Weights of a small mixture-of-experts language model, trained from scratch on English Wikipedia: width 192, 16 experts in each of 11 layers.
Below are experts of layer 6 (counted from 0) of a mixture-of-experts language model. Rows are named router (the router's row for the expert), gate (a neuron's input weights, with its number), up (a neuron's input weights, with its number), down (a neuron's output weights, with its number) and show model dimensions 0-191. Each number is 128 + 32 x the weight over its row's rms, rounded and kept within 0 to 255.
Before each expert's rows: "mostly gets" lists some tokens that are sent to it at least half of the time. This comes from a sample of Wikipedia text that the model never trained on.

# expert 4
mostly gets: " medalist", " Turnout", " Species", " (3", " (7", " Swing"
router [122 157 151 123 153  87 136 135 141  91 182 165  94 112 170 130 105 191  97 147 142 139  74 125 159 158 103 148 128  93 102  96 128 135 145 124 109 129 108 139 137 146 128  82  71 104 107 100  81 106 158 143 119 105 175 118 175 130 155 137 170 180 139 160 110  58 172  55 122 121 111 116 107 134 130 112 187  85 119 139 187 106 141 138  73 130 119 194 109 153 177 135 115 127 128 111 167  68 171 118  92  58  95 169 138 140 115 162 129 164 119  93 150 137 114 131 111 148 142 105 129 121  97  96 141 141  78  85 116 151  70 138 132 132 140 119 188 114 244 147 139 115  35 206  88 125  71 163 101 105 105 171 144 143  74 130 151 186 137  96 142 106 145 155 140 110  95  96  79 119  85 141 164 115 119  99  92 120 132 108 109 135 101 174 173 169 106  85 119  84 144 159]
gate13 [130 103 152 117 104 118 129 116 102 105 144  98 125 161 144  33 130 143  70 146 109 111 127 139 111  97  62 169 117  96 110 101 109 128  99 119  97 116 119  97  92  96 151 111 167 167  89 140 106  61 100 104 138 158 133 105 150 148 140 230 134 133 145 162 120  83 110 134 139 109 105 138 108 128 151 105 133 124 144 149 133 140 110  99 159 103  92 159 153 182 145 111  81 163 160 124 107 180 142 124 142 158 163 141 152 112 152 132 110 131  36 149  99 124 146  48  97 180 129 170 144 156 166 123 100 154 141  63  92 129 166 164 115 145  83 146 141 163 179 114 127 172 110 173 136 131 149 123 143 151 135 107 100 141 148 126 126 183 132 170 151 167 115  98 186 133 143 134 128 124 143 136 149 128 173 164 148 198 141 183 141  99 116 176 152 104  39 176   5  73  79 133]
up13 [130 120 130 151 124 164 128 172 141 153 149 137 109  86 140 161 139 119 100 125 109 152 138 125 138 157 138  89 129  98 119 155 161 127 193 141 164 108 110 150  61 157 197 108 117 122 167 108 125 149 133 125 147 181 131  96 110 132 150 129  99 106  99  86 110 155 108  75  69 152 138 126 129  83 111 101 138 117 120  97  93 135 110 133 133 178 161  99 125  83 120 126 144 114 127  72 131 142  65  95 116 145  67 156 112 162  42 148 182 110 170 133 148  98 113 209 134 115 163 138  92 113 125 112 122 125 154 182 134  41 130 114 156 134 186 129 138 115 154  92 116 138  86  99 158 144 130 148 137 137 100 164 232 102  94  74  95 121 123 115  78 117 130 228 101 176 116 201 173  41 125 112 147 171 101  98  59  97 101 108 105 117  85 143 125 123 174 149 137 178 145 119]
down13 [115 110  95 119  85 138 129 127 138 161 127  66  98 141 195  96 126 119 120 184  99 147  96 143 162 143 142  93 125 114 154 134 104 131 103  78 147 158  98 157 106 157  62 122 208  57 125 133 146 112 136 162  83  90  87 106 156 144 115  76 110 150 152 149 146 141 147  98 163 104 116 126 142 140  92  85  78 166 117 141 108  78 128  89 147  85 115  77 184 110 134 153  35 129 125 183 104  76 156 123 130 124 104 157  92  89 153 155 116  54  76  84  88 143 140 126 126 160 181 101 126 150 124 111 129 133 159 143 160 137 109 127 106 114  80 136  97  68  73 151 129 126 101 180 136  98  83  87  96  87  92 131  75  98 163 132 127 140 144 102  78 183  82 108 172 105  98 121  87  84 160  62 189 166  60 167  96 125 141 131  99 108 181 155 110 107 144 113 111 122 111 136]
gate14 [125  73 185 118 123  94 180  87 162 175 175 109 159 129 166 120 177 111 213 134  72  90  97 133  86  63 117 138 140 146 134  95  66 124 155 162 156 136 165  85 172 155 125 149 131 170 149 141 110 144 144 148 115  98 179 103 138  65 167 120 152 166 118  79 125  84 178 129 152 120 107 106  90 129 128 101  82 194 119 110  65 126 125 132 121 171 143 101 106 179 121  90 123 115 168 126 176 143 126  89 153 188 133 155 120 156 118 169 136 177 126 127 137 133 132 101 146 145 103 164 103 114  98 119 175  54 149 141  85 111 162 114 158  83 107 102 149  94 141 176 114  90  81 151 122  80 158 130  87 157 112  96 105 149 108 113 168 111 142 114 119 125 145  28 112 106 178 130  55  96 164 163 172  98 106 129 144 195 143 100 114  62  92 149 148 141 122 112 133 126 128 115]
up14 [ 95 158 141 136 134 117 128 128 118 140  89 129 108  95  86  70 112 161  34 127 140 123 110  71 158 161 112  98 124 146  58 161  88 100 135 133 113 164 184 154 145 115 137  50 132 122 127 112 123  61 142 156  94 136 164 188  73 128  65 150 140 143 157 155 135 136 117 162 102 157 164 207  99 143 143  92 143 112  84 119 151 133 149 131  97  67 124 142 108 136 126 108 139 142  89  70 107 126  99 164 140  85 118 125 164  78 131 116  94 124 120 100  99 105 167 151 198 115 109 105  97 179 203 157 140 146 154 125 145 156  82 140  57 119 127 148 118 139 114  80 129 101 160 130 170 157 126 133 180 129 145 159 115 184 125 115  89  87 122 107 135 152  97 204 146 138 137 152 214 112 102 164  62 120 118  86 160 121 160 159 195  94 149 134 125 121 148 130 157 109 115 202]
down14 [123 138 154 117 140 143 116 154 155 187  83 172 162 162 115 141 111  75 158 110 136  70  70  96 171 111 131 123 197 129 133 129  94 134 120 183 128  58  90 186 155 179 165 100 135 127 124 123 143 171 160 114 204  80 115 142  93 116 137 104 153 140 121 200 138 203 108 138 127 164 126 178 116 126 177 166  97 143 153 165 152 163 103 183 154  92 115 142  79 180 108 146  96  89 120 107 113 165 188 139  90 127 160 210  98 173 137 103 124 107 163 159  89 113 141 147 147 167 162 140 134 160 114  89  97 143  92 132 131 100 162  94 101 116 143 212 142  82 103  88 151 126 153 123 159 163 158 129 123  98 148 134 135 118  62 142 136 157 181  66 144 122 121 125 110 130 135 113 191 179 111  87 118  68 145 132 117 133 141 116 154 136 103 187 141 109 130 178  84 146 106  91]
gate15 [186  59  57 111 106 168  86  99 112 129 115 142 179  97 118 123 163 156 140 148 150 112 178 141 132 162 112 132  93 105 109 123  83 149 122 143 125 101 141 103 132 118 120 170  98 150 172 139 117 103 125 117 125 144 116 104 143 147 111 111 122 148 136 126 123 119 106 124 125 126 146 104 109 115 131  83  94 102 126 107 168 149 152 153 135 119 141 126 120  96 149 123 210 151  95 141  74 129 123  93 150 125 160 144 141 128 151 121 121 199 154  90 116  78  85 122  79 174 160 142  91  94  79 117 137 102  93  79 120 184 186 154 236 106 127 122 149 127  81 111  93 165 150  98  47 111 123  41 119 123 145 113 135 137  65 130 100 119 131 144 119 155 159 139 112 232 157 118  45 122 119  69 211 144 108 109 172  99 151 110 168 123 196 154 108 140  91 190 118 168 154 150]
up15 [197 103 115 142 119 147 165 176 108  89 109 144 115  94 170  98 117 108 166 159 142 112  94 129 117 137  90 100 108 132 170 198  61 102  97 138 142  71 145 125  93  79  73 117 123 140 161  99  91 132 105 130 104 123  62 155  86 161 144 109 154 148 128 110 123 140  88 128 128  89 103 185  81  94 153  71 103 160 143 103 154 112 144  99 117 151 191 171 128 143 163 165  78 124 106  83 115 147 137  98  85 110 185 127 177 145 188  81 133 177 150 115 123 121 117 123  97 121 108 125 124 141 156  51 136 144 136  93 134 197 104 152  84 164 105 154 185 136  56  78 132 120 126 107  63 182 141 142  86 124 141 133 133  91 121 181 170 170 172 119 124 118 139 161  89 127  88 185  90 137 127 134 160 169  75  83 120  91 141 138 171 151 104 133  52 171 121 165 121 124 160 152]
down15 [157 171 125 143 156  65  61  75 108 151  91 130 150 215 156 162 112 147 104 170 154 127 145 149  75 105 119 134 138 127 101  98 143 135 193 158 116 132 114  49  92  84 144 161  43 158  91 166 127 132  96  88 150 156 168 153  61 115  93 135 109 138 119 110 171 147 197 136 107 113  68 128 146 125 102 154 145 143 136 113 213 146 124 151 154 126 136 129  85 130  90 125 154 177 115 130 110  74 124 152 136 133 122 176 136 130 180 105  65 185 138 140 166 120 112  93  82 134  88 134 118 109 109 107 110 161 125  90 124 131  76 111 119 172 171 138 122  95 145 161 118 158 155  68  83 139 104 194 141 151 139 164 157 165  98 130 170 122 162 116 128 131 126 113 122 168 186  95  90 153 118 140 105 102 156 177 106 122 129 168 136 101 177 150  99 183 138 125 136 167 132  40]

# expert 9
mostly gets: "See", "Scientific", " Coordinates", " (0)", " Website", " Died"
router [ 93 158 170 175 144 107  73 117 153 135 149  93 201  78  89  98 116 135  77 174 153 169 143 153  71 151 108 120 129 136  59 147 129  88  87 140 166 149  64  41 133 169 105 108 105 178  66  68 123  90  55 167 154 152  81 123 124 119 161 133 123  73 161 110  80  82 142 127 123 127 122 184 135 113 117 158 107 154 120 121 124 125  95 128 120 150 138  42  92 136  75 117 119 115 118  90 113 153 151 145  92 114 103 137  80 116 129  85 154 131 157  84  88 125  95  81 104 139 147 130 170 106  95 175 145 151  95 205 137 121  70 108  90 160 151 140  93 186 117 128 141 147  95 186 114 137 182 143 140 126 159 109 129 133  72 101 120 128 135 177 147 166 100 132 173  92 130 102 121 149 128 130 121 122 157 190 114 116 118 152 150 142 151 173 181 140 151 178 143 124 157 171]
gate13 [152 111 133 134 129 140 131 135 155 170 152 139 147  57  94 139 164 140  53  75 165  93 102 168 100 127 165 120 116 127 103  90 106 165  72 204 137  94  84 148 118 137 161 144 107 204 219 120 125  77 110 171  49 185 168 146 150  98 123 113 159 166 150 114  76 148 141 131 167  80 168 201 112 112 169  94 168 112 101 132 133 106 127 146 110 157 152  89 137 136 175 157  89  78 110 221 148 160  74  70 131 122 131 129 119 151 121 118 133 104  92  57  71 117 152  94 159 109  97 115  91 146 146 151 144 136 173 164 169 139 108 107  83 116 118  87 134 162 137 126  91 152 108 118 104 120 116 100 121 149 107 122 104 153 122  99 145 130  90 139 171  61  87 123 121 145 121 125 135 120 111  95 120 177 129  75 176 120 138 196 157 101 163 143  88 138 109 143 140 102 119 147]
up13 [119 133 177 156 138 116 129 152 192 124 151 124  66  58 155 103 127 172 143 117 162 139  48 171 106 159 140 144 119 117 111 133  89 154  70 179  93 120 149 185 131 126 177 127  94 175 166 142 173 120 148 115 134 155 126 119 141  50 108 120 130 132 106 132  80 142 131 139 168 106 137 216 109 131 136 105 190 135  88 172 150 133 148 119 143 167 149  68 127 132 155 167  87 141 133 146 121 125 130  47 101  94 162 129 143 140 173  96 140 108 105  50  61 105 141  92 131 127 106 118 196 138 109  87  96 127 138 143 151 140 122 127  63  76 172  83 139 144 146  99 158 159 124 125 131 125 162 128 121 169 119 139  57 140 142  79 142 152 130 151 139  77 136  98 156 107 196 127 131 130  99  73  76 161 129 119  98  97 111 214 147 112 170 147  64 154 144 121  94 120 107 159]
down13 [148  69 170  94  84  62 132 152 158 126 102 136 136  73  58 142 128 150 146 167 159 120 172 119 143 135 118 141  97 113 163 120 135 128 156 103 148  89 139 152 192  76 113 167  73  59 104 115 181 162 159  86 135 119 190 166 113 155  57  92 129 117 100  99 120 160 118 113 148 127 153 173  81  97  99 107 132 116 156  91  74 101 176 185 100 109 122 129 160 137 157 155  83 156 137 142  63 118 177 125 151 116 140 143 138 136 100 150 137 121  53 103 178 134  99 122  89 186  80 171  72 154 152 133 126 150  91 101 136 119 113 117  94 162 127 122 151 169 134  71 137  75  98 106 160 101 179 146 123  84  65  97 133 126 113  91 168 158  76  76 119 145 181 147  98  99 137 107 114 152 136 136 163 124 103 109 147 164 152 117 163 126 169 118 166 128  83 103 163  66 110 178]
gate14 [100 162  94 159  30 146 157 134 127 121 128 106 101 128  88 144 118  91 118 107 139 102 124 101 151 141 105 113 179 102 108 138 133 133 110 129 132 187 140 108  53 105 146 131 154 119 170 116  62  95 118 216 134 105 131  85  43  72 156 147 109 114 117 121 146 158 145 121  97 127 192 142 115 134 172  95  98 142  96 150 100 107 152 109 139 109 135 150 150 167  90  79 159 115 142 124 105 140 105 178 153 115 139 118 172 145  81  63 176 100 155 170 134 176 140 176  82 107 197 155  72 154  79 157  72  82 155 139  93 131 137 207 162 141 130 161  81 143  57  87 103  54 137 222 156 128 135 128 115 159 109 124 128 146 105 120 122 172 110 156 146 126 109 111 151 123 136 109 148 117 152 102 106 132 146 187  88 133 102 146 155 129 141 159  68  99 111 154 127 120 173 138]
up14 [123 132 134 111 173  64  63 118 116 110 138 162 112 138 109 142 169 120 168 142 104  61  91 125  99 114 142 167  89 115  97 109 117 143 145 162 140 103 149  56 164 103 130 147  85 124 139 109 213 147 157  81  57 173 127 155 188 136 135 116 188 117 136 146 130 117  86 110 123 150 102  84 127  94  69 121  98  93 145  89 101  99 102  86  64 143 110 121 101 139 151 109  69 130 125 150 168 103 109  81 116  69 152 149 120 118 185 178 141 105  83 114 168 195 174 112 158 152  74 128 131 151 154 125 190 166  89 106 102 157 155 108 103 133  70 135 160  74 162 139 103 136 156 125 119 151 123 129 141 136 105  96 178 108 109 145 122 113 174  93 128  79 130 107 150 151 118 189  77 143 118 180 165 147  87 139 109 112 115  40 108 104 142 134 188 144 187 137 147 152 158  90]
down14 [122 171 123 138 106 160 124  75 105 116 167 105 100  75 102 151  71 186 127 204  91 170 202 100 151  84 102 121 121  81 139 164 113 115 132 142 103 133 131 155 109 152 122 139  90 119 125 143  77 138  97  57 112 140  99 166  67 117 117  96 129 144 172 127 110 139 159 120 119 166 160 128 112 151 157 176 109 138 170 157 110 138 133 132 203 134  96  97 155  97 117 142 137 108  88 102 171 143 159 142 108 139 124 189  97 154 130 149 128 104 162 129 157 121 101 120 172  94 130 156  67 142 171  80 163 123 102 118 102  95 111 186 116 105 124 153 110 124  63 161 118 137 108  90  54 142 140 139 131 199 181 151 109 158 107 148  89 152 136 142 155 165 148  83 129  96 179 149 115 166 183  75 101 174 159  88 136 167 178 193  88  83 167 105 193  99 111 181 181 126 116 120]
gate15 [154  82  86  99 109 136 181  80 102 139 131  98 124 118 112 130 121 113 117 121 145 130 125 121 154 129 145 141 103 118 147 204 165  80 146 121 124 134 164 107 153 165 138 199 121 164 137  77 158  99 153 148 127 106 100  79 101 182  99  95  96 119 136 149  57 122 148  93 172 105 164  90 173 137 151 116 101  80 163 170  86 112 108  92 156 154 138 195 136 160 122 105  95  96 148 128 115 170  62  98 143 157 128 132 116 130 124  97 106 101 149  70 109 146 145  81 165 138 236 148  70  46 157 140 131 107 130 129 122 130 121  96  94 149  89  52  94 119  96 169 107 155 115 126  84 164  97 143  85 146 133 121 151  97 155 152  97  91 203 181 158 117 160 142 148 144  63 152  43 121 143  96  80 157 143 142 173  85 118 125 121 156 100 140 151 100 154 134 119 144 121 186]
up15 [154 101 162 109 120 172 149 135 123 183 100 176 123 133  81 175 147 116 183 135  48  76 146 139 115 109 147 168 116 119 123 199 123 120  83  62 134 117 104  75 124 125 103 128 150 137  83 116 180  91 144 110 149  54 146 133 183 122 156 112 111 145 127 175 112 145 138 112 162 160 130 154  70 103 141 167 147 137 158  87  91 111 138 172 156 165 125 152 114 127  71 114 142 127 126 157  43 152 103 171 184 129  99 125  90  80  68 185 113  92 169 169 126 196 143 134 145 131  90 121 196 115 176 113 114 133 174 144 151 121 132 118 173 122 137  99 146 143  90 107  99 149 104  64 115 114 116 130 121 140 127 131 181 188 116 142 105 170  72 149 184 153 137 153 132  94 134 152 183 129 155 162 148 114  64  88 137 139 138 123 112 118 142  88 116 149 182  63 102 167  78 108]
down15 [146 146  99 101 164 145 159  99 107 124 120 120 102 108 107 170 136 134 147 104 107 136 126  73 121 128 149 204 101 103 111  94 176 152  55 109 128 100 123 146 106  43 133 124 154  61 139 101  88 136 100 125 145 141 124 115 130 147 119 166 141 117 188 112  59 177 129 100 129 118 160 145 150 114  90 117 198 114 105 157  85 102 147  95 108 177 152 204 102 111  80 123 148 123 117 144 124  82  91 163 112 137  93 209 141 127 105 141 118 173 173 100 125 188 155  96 177 166  74 148  87  96 143 101 156 125  65 143 146  76 133 149 141 150  90 137 115 122 103 109 195 130 132 110 230 116 111  78 176 145 161 199 129 171 109 111 123 142 139 123 189 183 133 198 141 119 116 115  95 105 153 111  97 102 133  75 145 150 140 137 124 118 133 148 106 132  93 122 148 166 132 197]

# expert 13
mostly gets: " made", " won", " began", " announced", " received", " took"
router [129 124 146 114 121  78  77 160 118 128 171 120 116 161 152 189 169 123 151 131 114 121 108 160 140 137 149  88 105 160 177 117 125 138 128 137 151 102  73  94  82 115 105 137 127 137 146 144 105 144 143  57 155 107 138  96 147 186 105 137  93  71  65  51 192  91 140 139 165 147  61 125  77 128 151  94  86 133 153 146 120 118 183 113 148  72 118 124 130 143 159 153 114 122 127  93 181  65 124 182  86 149 198 121 152 172 137 122 117 112 135 145 132 136 116 165 156  80  74 126  90 145 129 121 126  81 125  89 152 135 104 121  57 119 116 143 121  95 111 142 194  86 142  96 105 127 190 177  82 112  51 121  96 136 192 117 105 105  58 157 112  76 139 164 118 149 121  77 123 126  98  99 185 138  70 112 138 194 112 119 146 117 113 141 143 130 110 120 113 172 129 205]
gate12 [194 143 115 154 120  98 121  95 124 120 112 191  85 140 116 180 113 148 168 146 122 102 180 158  74 152 122 148 147 165 149 135  62 160 108 108 139 122 152 149  54 154  97  87 160 124 144 131 131 122  76 135  72 119 135 157 193  97 140 112 114 108 147 181 107 181 130  69 146 132 118 151 185 119 112 114 162 146  57 159 127 147 179  78 121 158 132 187 127 157 137 130  87 114  90 117 107 180 108 125 145 187 107 140  93 135 149 159  94  91 121 102 119 132 159 117 156  93 159 119 138 148  74 133 114  81 133  90 103 158 124  92 144 102 119 105 175 120 102 214 122  80 133 138 169 149 151 146 102  80  89  73 162 148 163  86 151  99 104 145 117 126  92 155 169 121  95  79 184 173  85  75 194 145 164 109 123 141  96 128 150 121 165 140  68 152 130  46 129 151  87 144]
up12 [ 87 114 140 166 125  89  80  59 139 121  99 111 171 142 131 159 124 144 173 112 142 187  75 177 150  62 155 110  96 160 155  92 125 106  56 217 103 133 129 122 124  60 147 121 126 104 131 129 176 198 156 153 133 170 165 180 186 179 130 117 149 152 141 134  49 126 139 140 160 159 178 119 129 123  90 122 138 126 126 152 106  80 143 107 136 110 106 143 203  93 125 123 108 118 161 120 124 146 107 146 128 184 128  77 147 149 108 101 158  75 211 110 136  76 147 139 143 130 143 115  78 128 126 121 133  75 147  69  85 138 121 128 186  93 106  90 176 125 107 139 101 100 118  97 133 169 126 157  94 140 167  77 115 110 168 157 117  94 164 118  73 173  58 158  85 127 133 186  90 128 109 132 176 158 170 112 129 149 146 142 142 122 112 144 156 161 133  92 145 114 172 113]
down12 [111 193 124 101 119 147 139 111 135 115 137 119 156 171  97 162 102 141 172 176 150 173 118  85 145 158 183  75 143  84 129  92 115  92 112  71 161 132  68  74 108 117 108 153 140 216  79 109 119 187 153 123 158 154 152 118 176 144  85 106 170 157 175 153 155  62  51 160 151 180 157 117 138 110  83 103 124  86 194 127 122 127 124 132 132 151  99  67 121 148 188 161 132 111 135 169 156 108 134 138 174 126 154  79 157  83 155 134  98 133 134 201 137 103 141 135 154 166 156 157  86 153  80  98 172 151 105 102 182 156 143 136 120 130 152 165 159 113  77  80  62 169 133 170  98 119 180 168 174 107 160 111 153 116 145 114 153 137 162  95 141 170 132 111  74 117 136  89  88 134  78 126 152 112  82 123 114 103 124 152 115 132 126  88 175 136 140 112 160 128 163 129]
gate13 [137 179 114  87 118  81  82 115 103 205  70 130 192 119 134 160  96 159 131 106 131 128 168  86 157 108 130  75 110 197 195 188 143 143 180 188 155 173 136 163 144 156 100 135 203  92 143 125 200 145 144 159 129 120 125 100 154 128  72 141  58 109 178 171 130  52  68  92 123 105 160 137 165 123 104 155 119 126 123 175 109 171 101 106 145 140 158 122 105 148 149 139  95 110 141 115 110  88 159  67 183 136 170 125 127  84  81 123 110 116 149 155 127 154  91 187 126 118 111 174  85  98 124 118 160 108 179 132  93 115 144 116 140 144 177 103 162  57 129 127  92 147 149 170 111 104 178  90 119 131  86 190 121 100 145 141 143 165 165 172  80 144 131 133 115 158 117 153 130 147 139  80 125 136 149 139 125 119 156 128 113 119 119 123  83 157 123 155 161 170  83  97]
up13 [145 140 102  92 164 119  90 127  97 185 132  56 152  98 196 114 152 143 128 160 113 101 138 140 169 105 172  54  87 165 149 127 145 109 128 147 175 131 158 110  95 110 133  97 133 100  78 140 108 110 132 117 166 149 106 116 148 139  80 179 107 122 155 145 205 145  95 109 179 145 142 174 132 128  65 149 156 126 142 135 190 166 190 102 132 125 135 119 157 130 152 117 115 173 110 121 153 109 165 129 153 125 139 166 139  89  74 126  72  87 137 124  77 123 104 115 168 170 123  58  92 113 186 111 141 119 121 122 140 118  96 151 110 147 209 123 178 155 170  91 155 206 122 118 117 137 126  84 106 145 101 166  67  99 184  98 139 112 132 133 140 130 148 108 126  95 106 145 108 179 188  47 166 101  81 186  66 157  93 135 120 106  90 142 148 146 125 176 139  74 103 104]
down13 [110  68 104 147 193 137 131 107 115 116 171 113 107 138 104  58  86  51 154 124 150 132 120 137 202 131 115 199 156 139  89 114 113 127 127 184 128  70 140 125 146 100  91  88 109 101 136 178 110 124 147 135 210  72 126 126 148 154 128 135 164  79 104 134 105 130 131 165 140 175 121 155 117  90 148  82 174 206 167 130 152 129 184 152 106 139 146 176 161 126 165  97 143  85 131 143 140  94 185 101  96 114 120 135 138 123 177 159  91 103 131 130 133  74 180 132 194 164 146 143 104 160 142 132  93 117 137 166 147 176 112 129  67 147  91  81  88 155  72 114 134 131  82  94  60 141  82 118  94  80 170  69 118 164 123 128  38  97 145  93 112 137 127 120  78 139 146 108 124 115 107 156  96  88 133 135  97 167 114 111  89 145 154 108 154 156 106 121 139 130 126 164]
gate14 [ 90 155 127 162 105 125  93 139 135 101 172 175 109 166 136 169 134  58  70 104 121 135 142  84 115 136 129  80 188 132 137 105  93  99 111 130 152 143 148 100 102 122 122 164  80 183 132 109 126 158  93 139 163 193 132 102 105 165 152 171  77 137 129 121  97 113 102  96 114 105 110  85 123  97 145  83 164 142 168  61 144 110 104 154 177 165 131 215 144 140 112 120 136 111 116 156  26 139 151 151 170 140 123 182 203 121 126 143 161 122 119 175 112 136 170  88 141 132 173 222 178 118 122 150 125  64  86 175 138 124 134  94 139 138 119 109  86 184  41  79 191 133 121 128  99  91 177 106  76 162 135 144 160 115 103 137 100 128 143 131  88 120 131 136 113 155 141  96 166  99 124 122 124 188 103 142 105  82 163 121 164 119 156 136 128 159 152 141  88 110 110 115]
up14 [136 123 120 135 155 162 140 185 111 160 102 105 190 125  97 136 119 147  70 115 114 135 118  78 164 133 146 147 177 133 136 121 137 102 141  80  93  93 102 108 138 112 163 148  87 147 158 131 128 160 118 143 133 117 117 163 190 113 120 117  80 118 115 193 115 142  99 172 109 105 119  82 107 151 165 179 166 143  81 198 114 127 132 124 182 139 112 151  34 113 217  64 157  93 184 163 150 149 144 125 165 154 121 137 189 116 141 170 160 147 185 130  89 131 135 156 130  91 124 124 143 121 153 104  88  68 150 174 191  89 144 198  95 180 148 100 190 147  96  95 165 165  57 172 100 147 132 111 153  97 121 104 117 118  84  85 120  84 199 112 136 145 171 143 170 124 128  79  94 153 174 165 122 142 119 175  74 111 129 123 142 144 110 144 117 139 143  89 160 140 131 120]
down14 [132 104 126 147 182 144 108  84 109 116 120 158 137  84 116 105 160 167 153  90 124  94 164  98 126 133 152 130 156 156 133 195  61 101  69 120 150  63 137 101 187 153 120 121 103 184  83 103 115 130  78 122 111 146 156 163 121 158 144 131 119 171 128 155 158 157 132 158 129 176 108  93 134  89 176 133 167 141 116 145 107 140 152 200 121 103 120 138 128 169 108  86 100 128 101 115  90 130 171  80 109 104 127 187 119 184 156 126 133  59 163 155 120  77 159 160 146 123 178  74 174 157  73 155 131 106 141 149 145 116 128 131 106 145 188 117 129 126 103 114 193 173 115 151 130 115 152 195 108 155 203 135 136 125 150 191 103 162 146 107 194 101  83 166 117 122 141  77 163 186 176 146  91 153 128 124 141  90 181 180 134 109 100 143 136 123 161  94 158 170 182  67]